Weights of a small mixture-of-experts language model, trained from scratch on English Wikipedia: a softmax router, 10329 steps.
Below are experts of layer 9 (counted from 0) of a mixture-of-experts language model. Rows are named router (the router's row for the expert), gate (a neuron's input weights, with its number), up (a neuron's input weights, with its number), down (a neuron's output weights, with its number) and show model dimensions 0-159. Each number is 128 + 32 x the weight over its row's rms, rounded and kept within 0 to 255. Numbers have three digits each.
Before each expert's rows: "comes before" lists some tokens at least twice as common just after its tokens as in all text. This comes from a sample of Wikipedia text that the model never trained on. Tokens count by the router's weight.

# expert 5
comes before: "C", "O", "D", "S", "L", "M"
router:108102140117184153147163086165173059084160102141127114112121134130053129065178144143150068109173065124095161140117090129137107167120076134066180122147076115091086089181117111121132077151114153179123115101133161151091135095143155167101107136078124142119085104152114139100162145103090144156139113136129127130129091128101091150115145139150154104080130132158092134080068126107157068159143233141131108124117130133108140120132173165083097117080166110112117092154135234143164136081162084
gate0:092157092107137131130082069031140224060155122116147175149123067083153129122108174121105135131177094105097130113087134135140156153130125130130148151081126129147134087134069158129068085104166129119101102124138117186160145111155113171152098117165179163111144138126056127042093133137085124147139107122146117161122104127126129096126143105176147199140149171104164092122147124205119108105128132180088113169161050121140141128145148121144128095143096055117110169098154099117067171129122152
up0:168105039095117116188086159152143124092121133127160128137158159058163122174104146175101151095124161099102130211147119135142110144096091066035135184127098102164158166151165162088187119144094134109179126143120135120098147132124109144070139097106052126118148145136091097151157141154106143087178157128154155118132096194134122077143135131116130116075143160134082124140158108135140161163103150057168094097125084084146161095159120061135155093120104148108112142131148136080185181119148099
down0:077151150123137106125078125089091144111152118133099041159111078086179091181101100135121129151129131133141115135093139125133145112150105096183116192096148092154131153162093117100106144167155091180090106163089132100137120117081139173156092127108181157185128136151123082146174167116180220129139131137140182118194179123098134068108191154164172157192100126104159148144104153137154162114058122133111151095112125102089121156138110067129158075113108125077150114091081066142136137084156133
gate1:171190102093135115082144118117106140121054096105164168082092135104120120169123134118176131106069135141114174123129036080122093063122191124155111129153172146102138095136089149118193152109101181100137126177143049090128134099052152107142150140142158108133163117122205111125189126184192120081157126127134111066103111098175173139132139094139105065153151150111103161147136141149115135098132096096123111140178118132102156120176144101138096117160131067174115155190106138138113084154138125
up1:138067120166148127130113091076138124181114155115108134107173137137184122145120102090154150128144082108149112131145189165133140178125057168163101155150141160109162141131094171126101120110093119162174127125163169134163136133104058133137086182139077164183126157116155146150079182108121101090148126145134115161124157167133132143086056113074121193118124209104115115088146172148142108145125093146157110179114040133101169080162072167159166157181128058095084130145139098078116154109106138
down1:134126143141141159219136065124155111156131195134127114162124061121133115202156133104057126133169125103243088136130112168132135102123079090089136093169093095129138147144095164128168173125083133093107135097179137137107122128112142119134103105154094113106089175112077105110065152083160236151067101114134120132142120159131116155110145165118080162153135103059172096109159112115136138123097126139161123120140146179092145111165104077152111124136132069139137129148156138146115189143069124
gate2:114160084131121139117089076146156120139135151183144101113146163122167139115086078171127154117116136117163095141112150157146042059123122116122175133157114109145065140136087150118091096077119123156099105145196072081141101129133131114138123183099199158115111126059167154144128151149071114174185092101181120145079120175129159131080174099086138118148154129123165130163146134122133093088115075141037188096116175126093173134120141120112175101141147117033107132128062105133126105148122125
up2:142180129145137077091104142195067135188110112147157085128126133142109117086184067078177104160112163142127168085113184127081168118086144068125133097085139062137155131096153178164156103125095129109139138119102197151107135143112167152135171136137171104065150091107105106131155123089166139038105116163086141103161134125116164152134129142141091062099147105136114185143116148158124097105126127091116053124116136094151077128093163104138090170173127165131085128138122090173164187102178120
down2:085105121145161105151088122105130140033145134098054129053122110134171081179086125154121139151157165111139065179058204147137136138184136101150101109117131083126103153114040090118132163153147112133176161101106090091055150149128152104113116146179129123100139119130108116103170183119064097110128080156078163149177152153144124109106110127165085135107118153127164106138168124127183162140146115178161112156101130167160139111151132151079131106184118110162121144142138172076091189115143147
gate3:136155077159097126130117152133115085060146168110153116095166167179156089116139113116095144099121029103128106136167134166160107134162106157136102106106105143130138097115056151141089089074123109144150077120178096147155112054184088123124101152122158141138100154110121168131104109179123130102141102124137077141143107126079160179189182096093134165078093061153155157175129117118209133107057178121092117116144087067092111141124109111132149122170169108136182119097097093078093156135155119
up3:118101081171116118172095162103097062142127081132071105121146189146111119134154158076085048069137062153104077152129111108160063145173093104104114129078117121129157120125083074169125124136111163130102094095167120141127166093119149143117090135135127148120171111146075143089158106224158132119121128112127111099126096104107095113188124127137129073157108066143117163150144125151180115202105159106160124080157104186170130086092146084121117139206160114110101110195097140097112137143135144
down3:169152108099114064156149151115141092070129117122103108134238100142108173110106119159136141114110108111135044169174126051160176134116115145134129154113123150097095086163160136113136105081189079132111090176105101133163118064084130107194189119124134136174111122107147157112095140124130157093131082196111146116121111129122098160154144059081131110119123150114157117185094148130119118169075165129141115117147113084132136132213164120117160114130061176113134120195139115086145184126150167
gate4:162113186129134172143117158142172150137123144100145107140119139097129115191154139135129140140162146092116086080107088087112140154099128099103150069085084102195152111171142071162172199158169144095090118147127118148140105130181110106156111146129121230114133109085183168141193170112169160097059141123147176084148140115081154189109112139126175140107130076211142118161163122105157160143117130107109094161094122153103137170070117118102138057091129131074147102104134121098095099084151143
up4:094109184188115181102166182106167071106132127091156145132126068105153099143136114122136124128191139139107159138102123125129129116141104160103119162158061115169100162102180084116189133091115152136075071103175136108087130076150072110128109155113132141151161087106117153163142056065140130163087179130129147112157128150093114104169142123068160134172098114101134163127143191139080102125080169130125084153116161082121102108105121116126143139173123075117096114180136121091183194095213092
down4:049149102092119125184095106143200134051126115118144120104081091118155061100087114131129155140094107124153123151114111179153162117102141117146173157162135107167092142082178053138110130126141075149172128166127193158170175068101177125115138106115089196117126094089160101174122127191081195198131121164148149132154078091113107099146164096172126143114113121121160179091122093120119163125104097096139123131130082145113143125194126149148112158096126110122088185126083162120103165153097116
gate5:086156108091138111099120052155160137133116150160133115149132036039109155109091118170120137103121075186126142091106086154140095148106076128088130102149168172100142131121083109132142157132190073173092107137174150110106112141151147152180098137151182093185097083154114092180182109106145173122078117119106080114139153080100088112186195102150083157120117102146146105084148157133093133125084101127172094176103087131124091112135144121118086092190079122120122171106112099107079116108144129
up5:132141117158159040081101113154195126146151145177155145189068127125122134146120069167112135095089044072156075086102125071116121140151133151090118123152136152080111124115098110149167090076087047143092159143128112139088163108154098102127155120117137109110110086147094145132159130125139132126192126147111124117122079127085101131151148106100094115098096165093156105100116106090133133057114061124144076104115122137148101135143156161108100038167146143145114204110171126192157106136092178
down5:112088120102154158175151164095101201102128130113134110153151107093094152161070112173154114190120153085117051125124117078112090076086137180130092133187153118168128112111150101154085163097141123150120050140129120156147139178148162122167121146140148165133140131079136094148141130133111169156081185117159168129091115077135176132106093134164143165167098161146091078089194104096120099145088106150055152090155085184154120162165065129122115134106132068155108139151061112114174177132119126
gate6:112175139184111068131122097163129162152173086124106131139127098070140167097142153125152101150097057126177129137164129141138133173115136072157101085107073093120136118185104071094168135102138120089143140146078108155139139128131104201107166105079054125143139116139141147122120160121066156096131153117162152103123162156104119158092164109097146099138127064154078063133037133155149093176091099099159134074121108087133123173144090145144128149161177061098123087162159197121109099140169155
up6:139100097078116075132185191127099152111087053076089106065192170166122152135137146072107136149160143135135129160184145104157106149109095121126151158119138112114081101162129133123131122096121068194193091140073197140079185132112186121099133129148113142081090083126152111163194145125197155157186097124121162088115105143140053128111125119099123136117124135131128104179077152110065097136142112157100102139098119114177141116133095171143123147098115159137087150138137173155104114174069123
down6:142135128136097140128169159133136105116118128110178172083194145093147099067102192138146195135150111080099106090122118111193114158096123187084146129181123129127130103070170087199156104111080104154124118128141170132113161103113134117107126106133120194086115092156111135096115108095149064103057149143122096122094076150081143106135085147177153179162097101118180175149142158061072157116146145029127160129153137145083102086125152136158112172143129098117135150136174096159144153147183126
gate7:144127203153081115152137140127094157158155114100090154157101086172142121112120131176115128079137106087184112147153127141100164091091103121116098124031086129124153116095062119146147121082117116106126112146153139197150099120020162072149111141132151138129133162179147148153081080137127095137129058149155141116071163185123074068121113143131163062136104099117129102073153099126115115114120089147164106146135115158085170134141112111149136133151111083189148147162101068112073131173111064
up7:133127121097201098141089183117137053152167155183131169117075203110151107168150142166093146090139123120128180132179117106099160150120151119085076085157148104124113142138119228120142108196111107117155100119171136155095199191053144125086134086120126156152161165089156064143135150138101156155125094133143123141138148141182127118146130134157126065098095092133176109144133059162162180116103145132132141165182141204142121121138154122119107157136167164119135112166156106116137120102170171
down7:176146134120078166104102159107117084133102169095127106138117082163238151160098099082134122109104111155169080131144171120108149095122152115149159109088098120171147084095101092191194099106155106102144160091130163186144156133144128107171128159090073121118070187176110157149037102102153180072110110144103135147133154178091100123156110119146090097136164118144188107139175123171108136121145111162173133127123162145116101069172131127123086185142085111155138077092110121123127139095087164
gate8:116159147108138144093132140152140126124166125126112147114134126076114170171120133081146137172137130167095149173104109127134100121141158158073136163150121144160127132210119156130093087110138095102151126121084111178153113170129175157110137093124138190092128226109095104037130103108091175131121123160130140104127113161129100124104126144044093195097170097137139108166129128082189059110170118128133148159093141038171142104111122137117142133228193157119134153061147144156102093138118172
up8:174159174076151108059158102092144155121172129090148158141128135156102167133179165123145150077146130118108164162055114094181083123172088173104124164078084140144142082157107123135099072124147153105122149092107113067137114178083183194138099114144131121068144218096138118102140131183122168150120150171112110096160117128117194140111147142088127142152125150149142154163157124117142099188173155088175179132117214103123098119157189120110137156156152165131119141141130078110122178119103153
down8:133163145149131192158135122120163212146101082097085123132132181147161097087170068132134102081143073103120096131132147101130143177217134171116166123115131079073145130138109088136041097123127087079154147112150187109146127126085121134108071151146161098072141186148152063165139182101092113099092143133062154103123154142114137174156115131149120150129102152054135141164162134099134116192137142091113127126120170092164137092141173094089077118108113121135181149106123162126120129159106186

# expert 17
comes before: "|", "-", "\n", "The", "==", "In"
router:201129167116128108090152112154141073137102064207172156148146192145117141088149146091118100119133117136106123132129087129106141106156092137159105145094139163141072088123111139137092117132141117127137061140094146156069093193171121130125097063172139114141116162164088152121176154160113122118063136113146103152124058124155102153141096151154106150144167154106072097054078077145136111155127145180189111121095091138183135092067107152116098145055150147089080093147153166161169125108136086
gate1:126100141222130098119117116122158150135162122159125086106179141147231100108136116139140158129095158178172119166107151146109084090133097072152080163124200136176143091168108148108081135146108147124109078088206192136113133134125132182026114122171109140115103144125128092097134170134123158128122089167088148116121139142116082133139111156105135142192096090151170115099080124122114122140205122121183120082110139139115048153148171133128100112109112182131068144130104148170142105128087129
up1:114148121070151118102152089114129128135124146122133111136061151150119167103172087201106083140118142138114094134132097058145078199155162147151073079051096168136144178194153121057145173100181110147102152159082152073119131143136101132189123145168121134110133080146182148125163106147107058117130155125126154118142142136110173086098152088165116110077144118152125087171159174144107095106112185069117076122139100169111152141157116175120121153120124172157176091086112156126079169095141130
down1:130139111094165149110154132157137129063102064122064141084089151115076117147061102197083142111152149083182145132200121119111099159151134079104161103092136159121109159136158140088163122152159157161066112141139075099166143156098119142136135131152166084130130126111091108099139158106188209118148087133198149075097096140118119155138110085132118166085078121108180137158201145142171160151175064109134113140081147122162142060126147119118137153102120079174154157127103122123136185127142081
gate2:159150106111125095158078145127124152123115166109107104180153103081182095095109099162093090138165142162096092132111113150123177134121104179066192057077149128103171110097170105147122130142134135132082133134158119108099178054130166123146119167140180127081074097159145164097143180129155127134122119113159105147108090146119111116041158073100111125124109125121170137131108146135122144159138156134128115091136143128194080121128110084160108182086229091180085178216114104116102083110153128
up2:166079067051115082069173198173107146114078112162088106096143210120116164108094138094091140128092114138171126147165156131135129169107134128185135126147142158123125168123175109143130178095140079188124188138146149164116125158147107133100119132198120179165118150124120069121082144085176144107166145111110140141092100060102088096138170180080148098088107131172162138111111149145119132165078114138114117107136176143086121136166095103106083163156124169058141147162177158129091138137120166
down2:141157168122188132117135110102181125101123147089082111142129145169142103088114062178122184096155121188167098127114097065081098176118088122163118102121135136158184109154101116077068124198079196132167065104150107131168110126141134164101110179107173138142138154123110174151130120129130058159127124079057140170112175158099128118120117113124107162084172131172089116115127152104085134099138202125132092103082146123192150133146163118174077100106148120117087133145079164129121130184089146
gate3:117125097073063128099105084101207129110158100160170137106164129135110094162096168084136113151075140220149138078121168129141166146096128147082105126079081105142161079115133149107129131143136035117156184166106147124159156119090173117179175132146109077132132138154111120143110159140080119070118118208177151149111103169124154063180118134092156142144185111137132113122115146167154150166068152146107085178132120136145158147155117177154109124159126063143056113108119114134080101116115127
up3:078122146160134132109119139148124122111100113057189125175118128098124168125128168173097145204091115108152103131107110124107185115094116165082141134064203167093097113151039149128132199139132091110113120074119165124141116117117145121145166192141113108128073133147124125211174145157078157086100144165165140103147148049102128127138101115103097202155153154157096123101063174160147191077125099125097104088118115193147138086100137125131135098144138124118173187153121107118093137125131126
down3:118181092064112161081154173148155108182190089123134144148154152108162105127124157168094117132093114146146097106087134136133076140109056129111089153133128100085148138109156138098096079093100120192114135148113144141082147143094124095121165125148076120097080181177155179113108126151058083123181112117093126110172098163138120138138181085143182137124094073144102082101081137102098131178116135133103109164117127167154075176214189100117138125109184152141072140138136173131193122170148126
gate4:133036149153099157080156134150083145128168082088143122101147153095082105093167172188157097122139151165131066099111120073105090124156126075093144083129154182097137062096098146200135158135089158125113155128182087100142144154088123143106104109165155133161136147140106152147113113089091174107083132143073177130135179109074093152151107177090120151122166122130127127091162163104118083140139106125114077133209163108151112177129168127179111127106107145106130088075123168174199153151136114
up4:156065184182144113147127148136108156131104091129134144078115162118140102078072144140164153112159089190118218155217179094114127148176128089134145089175103149081160145094089079218123090137122100148111157133194099124159123143136069158118132067118120152179096165156147140119172069072121137134147175129100147092135120123076134133187138092137158122084116108136097121132149124110158130180177078099158117148145143097097159140087078070139151112128082142138139140144105157120140136144094103
down4:160137179126133136146108080123154114151155151086243101167179105174127179120209145100112134124170101184116088109126068122087122119087074091154115202088148133091116168106155114148154133120167081105106118109090181151089104136141140117095140173124132155160073134131139208123130093131125093080132080116063118161160112185139127111123132156137107123118109162183127154122101147154104106176126163092090116123080085175165138111163133113135094106117107140133111139063185089072085120143130155
gate5:128124137124129089218195150151113142082186152150097085064101132115129107115118098156125112107133146147097080078160090135071184112144100097143131133112156115093115115096111152085120072103104121138055084166108136135133163113141090089155130125131117088099128106161117129207157042128104084120162152153160130148144117187118117173140066108150161081138156096093137142117116124202140186108158123162113130180138205117123117111135118066175193106156105125136177101164106147120170147179153116
up5:134081099131155130117122135152109107172120106106173167148116199074095155090096166126111082107138150077117114156063194131206085097136145126145156119118097172093197126159148108134117149113147104133126080098140124146136139205121149105109124151099101146226124148118139158116103196107083133154104113151114070155132121132132070151156190088130079179106108145151149087110123112102152073101125140069136085173179102073111161187134074148195145111129110122118138149138124129152084101084105163
down5:059163123157115129126109130123167158139120171145143169118129113197193126155159124128158174108154152159150074132075089120113152147106165107176145128136124118135063157086167138147082093127137164125107156143077111134133120048130102106063098147097077152144115087129081146165158136152094147120114054140106195114095231100098156124129100133134196125128132138089110167115125160084113099151090136141093153079162163129213131149125096094095078098128134138179142156091093133108067155138120173
gate6:172134057082138164091141119096153141132141131088144138090187101094137105142086142103090106098091110143093159082207116147176164151171104115135156234130056090195090140168160160125087149093140057150110118149091106111110116177120096103080120171058141120124126159118108134159134152086183138090119151077158139077119079141109147098154106106201136164142154130109113155138158152115177154109183116136119172118121162112118111120152085127145189150138108135095136127165104092109116137109078085
up6:126109124164168079109149189137149101120142104156113107172111122094128133094134099145154083187180139090168153125110175156185081080110182164085177164131167135041130105148104103147126112130117122167152220108110139120151117092052092111167143124127105142076132103118130137120079093171131116080136206115123121082118126120128106130158058162127082080121139106128104159195114147179064167170135127158135111154150115153103092108095108137167123155169132075147113154140124099095200131069137120
down6:141110167113106128088096127097088119136177142107065099089173153176108106130173108180127099136130092157122169185058187102099099119141041100139064147077093125121138106152120150118059168111096087122170127166113142114153131116161136147072100159158159187125127148124193145143124096123183094123187130046180128129131135152065165156115114107126108146070118082111088125181131115182149112108129111141112134124137138101205124136123128193158139151160134157093115088118132140173098139141190115
gate7:106150036151187087143132096103143102100185088121084088132153108156188135138118132119114172131133125064166154104148124092105131154061111152134162157116094108150066132140145085143158116124103154104073083142125183154112102068131107127129149173092072107106099148127105056150125167154167113113118065168149114136147154163099180100087202146132140124176083134147111175156119199152064132102173131067161136161140093173132099134089134158152145159112125160170145160127128116104080083138143162
up7:070095139154104135132167170177172105161083135122141145118144092120126087064139148149121048088086172152128074169137085137166135142147072152161098111126182147137168102158142117116153170088169150205203126143134085064150116106137190169160172087110135164197140081127166169089119135121128150120101147146112146119115100140104105121134051138150172095096164135159144061142126114156129135140122103148122131087094138073077144165113128107121185121096132094121137148075124162171158110147096059
down7:061145149161127151053118157122073185049124140135122117085073120087083139138118112150111151185104093116107175177106135095167103105076152107100119127137150096144107152098118162149152102161057144071152154140105118156149087097120089115182145152101110141107159127068083173106123110143188195154125173122111131092129160109106173106102149132127139132116074130150143140152088135117171177090092134100139157140135148152134169163146094158143169094216123162135173142134041117176140155071148132
gate8:166146121136112223126138138147124170146154137108150155130145114092157134139158131152100105156153135141089141138171153116097181112172198124125071105135133159194086100159175113139134154018147141110121145154125137151074103113146131089115101121123076118160105166094071141101134069083086099108076129156090138107134163184132185170129117140142086137111080063111114177123148122143055155073096122115123096153134060140087149116164153159151118109126079140132095131089161130068176134103173177
up8:135108138124099109125143221174189091150152128151127129125139101142096170111168061182120084159173161146161110104107085145170071084161105127051140149145145143105111100162163101103086142175131113112067109089091181118180150126111126123151117132113060104120113098090124180126114086129106070161153096107068201124158137132121140087130090132153141165136173130146098085071119089119134121117128143128168152141116110064140130186110183168098166136141118139175074138067101190169131146158137123
down8:087122131168151146178167112136069139123129091132178110058115106098122153188087096105125092156136140114123142145112120080150107175090177153110164155151132155109138156106088121119134159160127182074065124137102065117102119120096100100118164138102189123077097071134133026147152141127125158105172170127110163171096150125118095131124135116077131071157073166112141124188151104162136139184149163111127157175134089134144073132121064106129143199152154178166168083117074122133170129139098170
gate9:128151156114115128144109089161166121082156117159099202135133194114201155192202101143076127143136049134127086119104145104087144118138124091142149125164111156118183071078101132117159118084134133143089161162176164135090111134110174091167154000152159158151190167151092126108140139120138131118130090126070115122126169172175135155093121099097092096135125122126064155106113137166187138109085159116102143178108119144117126140116134092156142094148114143120152167126084114114075122154107120
up9:084097152101132115139104114102144154140081198161128170088122151045142176148152129105174140162211108139088140175120134126123125115077110095112158085077104132108130129217122115144145140055111132223123129201133131085161132147086139138128173101136150166134139130116135167153125103081093161142100046104141097142121159125138121132176101124084186117125074106082159175111122088112120102096137120206124090110144125114120133196127107109084126116153136144171153113108133119114199156093171112
down9:114174133198123183090147143098118122064114152105157107097132055161136127136074180146082112183057130109144156099146146099178150087122151159152151120194123165126100109098140119150151119124116211116109064133105134151118101110165072158115134112081083136135140154153079157147132074084179141120130164118147130135093108173177086137126110108181152178078156191144187136183167136126125112095116116101112133138155111106085143074128118158144100097127126116109127121100155063182082068103152176

# expert 26
comes before: ":", "s:", " of", "er:", " name:", " code:"
router:095127140175142173132164120080188080186105125107092089172149087085153074140111172171162137070114098122117092133099142143184091182135147150091109122130176158108147147117159155067081135158154143152119203150145093140179136107109095134121102110100072139167151129107116124126216096129100175134090049130155169027137143183113182116134116120149104087156126053149137105121184094118138116136132112095162147126124119101095089169153193129090168142152093114109152106145104111126130141118139117
gate0:055137110183151119068143049067117141094128067109074090126149050094112025056119099114141199108097101102137092077116143131169088148134121165175143085152142146115124122149191096141101129157143131125159105090119134115065151132154149100125198156129143122123105142127098082144101133104087139175068113115135163150133122091155147095129108151132124158120177127143158178107102135127085174143101135137122118147134080121050131090129150097159105101170153141131096136113119104146167065180131118
up0:104145123124140164029128149087083154131141117107137148156135192111112139072165069101134142158080111113140172188086123179109117163106136118130120083123149118082132164141144174072091150202093177122126128122131112097118155089116172146145119188024101122127116115115111132117104090142153138088108118143116136065095150129072162124087151176130081130080073112121109121108111099137066201128154162127145158092109137163138124166085085095187167046141130102137142111123143112148111154171145091
down0:106145077076179114101103137148220069118153179098108055110151057113142168098078168109122062113166162138159169149195117091118154140140094090163116097144113127149174136124119084100143133095126163124180103127098094098113088139085091098146110125187131171138163143154152081136175103141125157083159122124152084141129174088145131137118133125107102181113128180102107108112187112167096116108119163131203188118124089117119165116105174109091145096145094165145143157151093133175099056146140143
gate1:136172170108147123104113131164131143100192176128087094112112091130113056131098151132135111089132068136117117155080165179099110144146114189162096147122100105101088112141100124092090101096144079096147139140139093155114133123133125115189129133065143126217157115060093090125135121080128129091093109122137126115142058102139139130165138097053083115173107122174067109113154100123178151141148081076163089123149092097123078151169078130125088156114134114182093081077180094139114123194123183
up1:154125112120169110130079115156132121133151135137111134150110089156092052116163128115092158113098100125154104107104164173138079196164096179106167150090111099149167124088108200155082125108076131071109095102169155096100146163164149149121117128102131059116109138198082081173163123122126132117085164078170101118163189117188107134148171118147152170143164072133087116104166082100190173097121101089133107147066102146087104119122075136128090156124109165124148151174101178093074113148120167
down1:157082140113150104175150161170174157062094164141127142139113189159130128102127101157122138165143112140145159117129113147108170132111149075146181149124124097126155106103113133145157154134077055192074171108137095096175112080093204104070141089115122119060195045093155153084163147115088170086085139124072151131112095090131116134094189107141123137146149149151154158095102092177119159163137185160125132099104125112092130145169143101115176153156081109087130086113192127081133118095137129
gate2:122141104053145115111136142119115116138106099076155043115204089133077110149075141138087107196188110070121135128103139148112110134175106118102123151156134141147092163110138142094139181129196104140131073062107112137195172129097160066176135119106157092137166108148138123086108105165064162097122164176146109103112122118086142157132118132110169160161134105109078150130095134146107118125128155127177140128109091128108162143179114061137139135108138089205190110143181161136085204159148152
up2:115095125115094141102107116148104125101125110136107125106115141178129098129139098110185076193159144124097161149164162087151155118193153112178094097131155112135136143147117095119061089170104121122160133108219138142126138128138102151141114101151104162163161099085145046122157141114091179124046175169149078145180125152115156155115145156136035129140139131091070131141134097061102162171157164131199126092102136139122129133176158126169152184112161135096091167149075085166102096070146106
down2:176126124105102153084140131127122140126073141118089151064119146137154123156205169105087174148108135130133099120136145095101057111071145140156104099175053168108191096102184102109166115088149135157061194137168108112138062148062066100145161140124137136119184127131142172129211147147094116118158123120068113156141184079092141133099112141132139108104115190128151089135110123156126116145088076132151125128179157091163108106100173199126059129138124143150131140083138165160117135132127150
gate3:128104129103119202134151153064100162146167184137116119109166160109112160145169133169087117116110147088096170145159092156159119164123100163106097182112143113108088105136091116120144164097174188138113127146138116075183173113110141097147169102106149073205148129142073129094067115112169129079102075169176102126070076170140128112136101089095127104107185199170105153156118143072160137107141160069142157108064134152135125104136116091123134139191126116161100107165136103141201143100125177
up3:170156103126129108104088116135137106112118097072132106201129142160123054114118105185120073115146144157141125132099146039060143116169162133160136093092156156102178161101126161153178123126165136124155123109105042107110115166136122072121097154168132135112121122092115168101171177176135130112150125142101163106112061158107149162111136155054167119166141120072155109140126177185143122108084157136055084077128093116136113137133101127079081146119113080043094092137145117133067123096152123
down3:154133094114127118155150116168182112134080147178102160121077114123147081156117113086106113125195155180138102079095136115140158132081130130145154111129199159086149110106162188178151157161125106159088138122113084087131132084154166195130165149111131094215105107180137136199079150095137132110116093162083185106183102161079099149100082137044117111177067141121149093128131127116137099128121134107116122093176118173127044117182123120163126113109084142101120173116131156109119100159100100
gate4:150148116079097141131092161123137139132165152193096098220159115169131117087116098119153161169094124154102085094090135176138098117088168080084213101140120123166124139091141140118161141131150174128097175149106054096120150169171149138133186107096134110074207162179108108142163154128161150139108141121098103114142124168155077120118050101104090145109113159102147080067130136118090134132100128140068146155142144136126136157127149112059119129096158112055099080120193106072140138158153146
up4:209076082139100135059130124122130109145124120119111106135139129075155121113105110149134141102118170129133111111164151166087093167099139112137181111132096155165171156113173095101080144175184133098142070131109069161109134158174151149126158137165132154124225101213201144127152119084136103108139176065131098139100117113126152136144076147142140192125153129124102114096173138134134157061149146134175123124112121125196194189124110142037099156173153125097142103129071155123116101141123118
down4:201092190067079108159072130191160129104136178136142112137118139179086156158160156148119133118105134125094124125090144116126097148207123111085133147116174140152110102140071187181185118116147138163122159107150106110100099128100109175161146181153147166126107152103163137141163184123148168110089125153095128074144107132129129098073162077151086133092112118149156075096132139101052085113149107113144063109106113097061112136173152080140172080116083147121133139164123150074099181171110157
gate5:129159150152148102192100161057101185079131143164075065115057174071130129121136026117154191136091152148152096086176115114182152136123097070111074128055126153133149074137091136109138091154126100121162133093081081189149087115156089142141113132147086111160120192143119078118142190114137153108168138127097179154137114108075144126162143088117108127135132143158085154136153108110083095104112081099125152141124113178126107159134137096114156179093156106119118133173150102116145099119088117
up5:167136157112112134165146151075071175143130138098083101111123115084149081170091134121077161111196080225145109075100143100220088095153139117090122188138122126120088117125123201202135162123182130113179122070132033137140154108126120132137098161080111081110081155144113083123144120165047129071112158115127161116119144095107091119127077135133112112149138175122152124117128098153105076150120120113114082122115124108147191134083102104119135177128125132106153122163122094109177120134144135
down5:156169162105137148183104086139187148126109130102159165172136106110183127114142128150106131099080072148156146108156176144138127185177103146116211131138076082124118110074173104145101150167098172087128094191099059116120158116211151119146143102124108143067171104052127129113086146134147202121127095054100093162120184151108104113140107184101142128145160070103182099155120104087119082141134106162118102154128155064114171148136178126126096092129121128121114119153103102143082115127126113
gate6:135108143119139119090151124072165131104173089093085170118124138158165153156161151097179138106166096166088120104107141116145136118136115140060145154155138156114114113149111147103158112177159188138115135134218226149178131098175089142154117095085101088164161105123125140120167091087103122110185112094060089137196113106106130120164108166144164082149114100127167125154097153108139174220104126126136151137092117119190107148165078100139079176178135136145134150124113162111162123053134182
up6:118150087106133186130107104152140174101081082136173148095140113183115148117076103107162092186124127157093134146119163075125140169186160108095041096169117138068163156139172114121101073169143094127138089085164139091104130088155081114085090175149138098107169087172123181113158181093103141176123156136142237139097150130159107171131125104144096145125156107086123129122092147100101141152125102160152086122110113094166139126146121129161098112119040145094113118161144171181128169151112169
down6:084122103097155090099094146086129179142152092121145125024145127097141140157120133121134100144141199161146127108112125126112218143106128123107074120123089140131133175128119160144109120132165124107161115157126130142233133097123157119138097124114103125084147194097124153131132118055107065132167127145154087117172153141185087117139117156157125128137142078105081093119146167102071153166155134119164129074099142133116190138075117134192150144156195080108086121036127148105174131097174160
gate7:068127185128103105154097126151130063024129113105135091106115123131128133185169168129096155103121061097083126166166173114102135133129136159167116124142199151140135144107085114202131154100146094086147172141120109158152141075123164153085130118124097195095118140129170115141153141155083103125138067139185083148146132187106138138126188118128119115160149093112178091107154148121141121133109115081078121118165148143177191090104131148205076089195123143144135138101121158179176122076140140
up7:167151147174143127159119097157100131104134129142111111137097121077117073087088166088109192132119183111180110114060102111170075093119136092061177101141096146118167081123118074070130109109104108093112113118095175158117151174168126045146140100204158105121137118147144123059109124118191156146171103121104150058073146171150202150198148159121145127143092183128151103156113109147092147103102141158179127130124101113123184111130112164141139081128138139131162156130137123056081120121134119
down7:149039059106068128149129136178113132090145071150169116100171125203118113084180135171112044122134123089176168115159149103088126086158148077075125149119110182179141128104089133091129088144118187075112177108119107162094165132133108153158156067133094123115150133184108153131176144155154087124127123118145099163148120173159102135079148160111113135154154145119128088117074135135158143139094141113094183144135173148171148118147089109112077111148177154124131100105166196136114113064107097
gate8:134119158134104121116172133097130119106097109079109125153191110113156144090094164127134136122145169129165182178172138100184079114149092135164187176120068141170092123082139156151107099121163082218117111121179090135116116162134128143114127134143131146121145175115134161161149122105201103120142157134127177167097131100106169144133049140154109080103107031110141122132131155195175097074150106145126132151125101050194067125165176115153129117106172106131126154146116126107173143150115205
up8:088139148151173130104078143127082149113179128163205163162128179174108126137182101136115135103111100128128084091081030140109145124100145117129109147110062157116192156144120148104171116085123099089176106153162153125064114140122101085123162089061095193109147142118150106076097134170134120131070126109126129075141099158150122156113200164145133145098101153132187096141110079141127177125152089102114143138125165095129163080138060166126146057135130094176089163096109125148082101144153113
down8:104145156146121116106119073130119134157136120116119161078074106148135138119120111114049092106091182108155109128130086142084095129134116091110131152119163142119129104138183106143204157067179122140137121134140101136127124108131086080110142116082107128095219111151111069169114168088128255154074063104139142154118109152131202139116124079113132145140138065124070140106118181150103146113179128134144094158142111116123155121133129125164196194142191132146144153116074129141162109128173159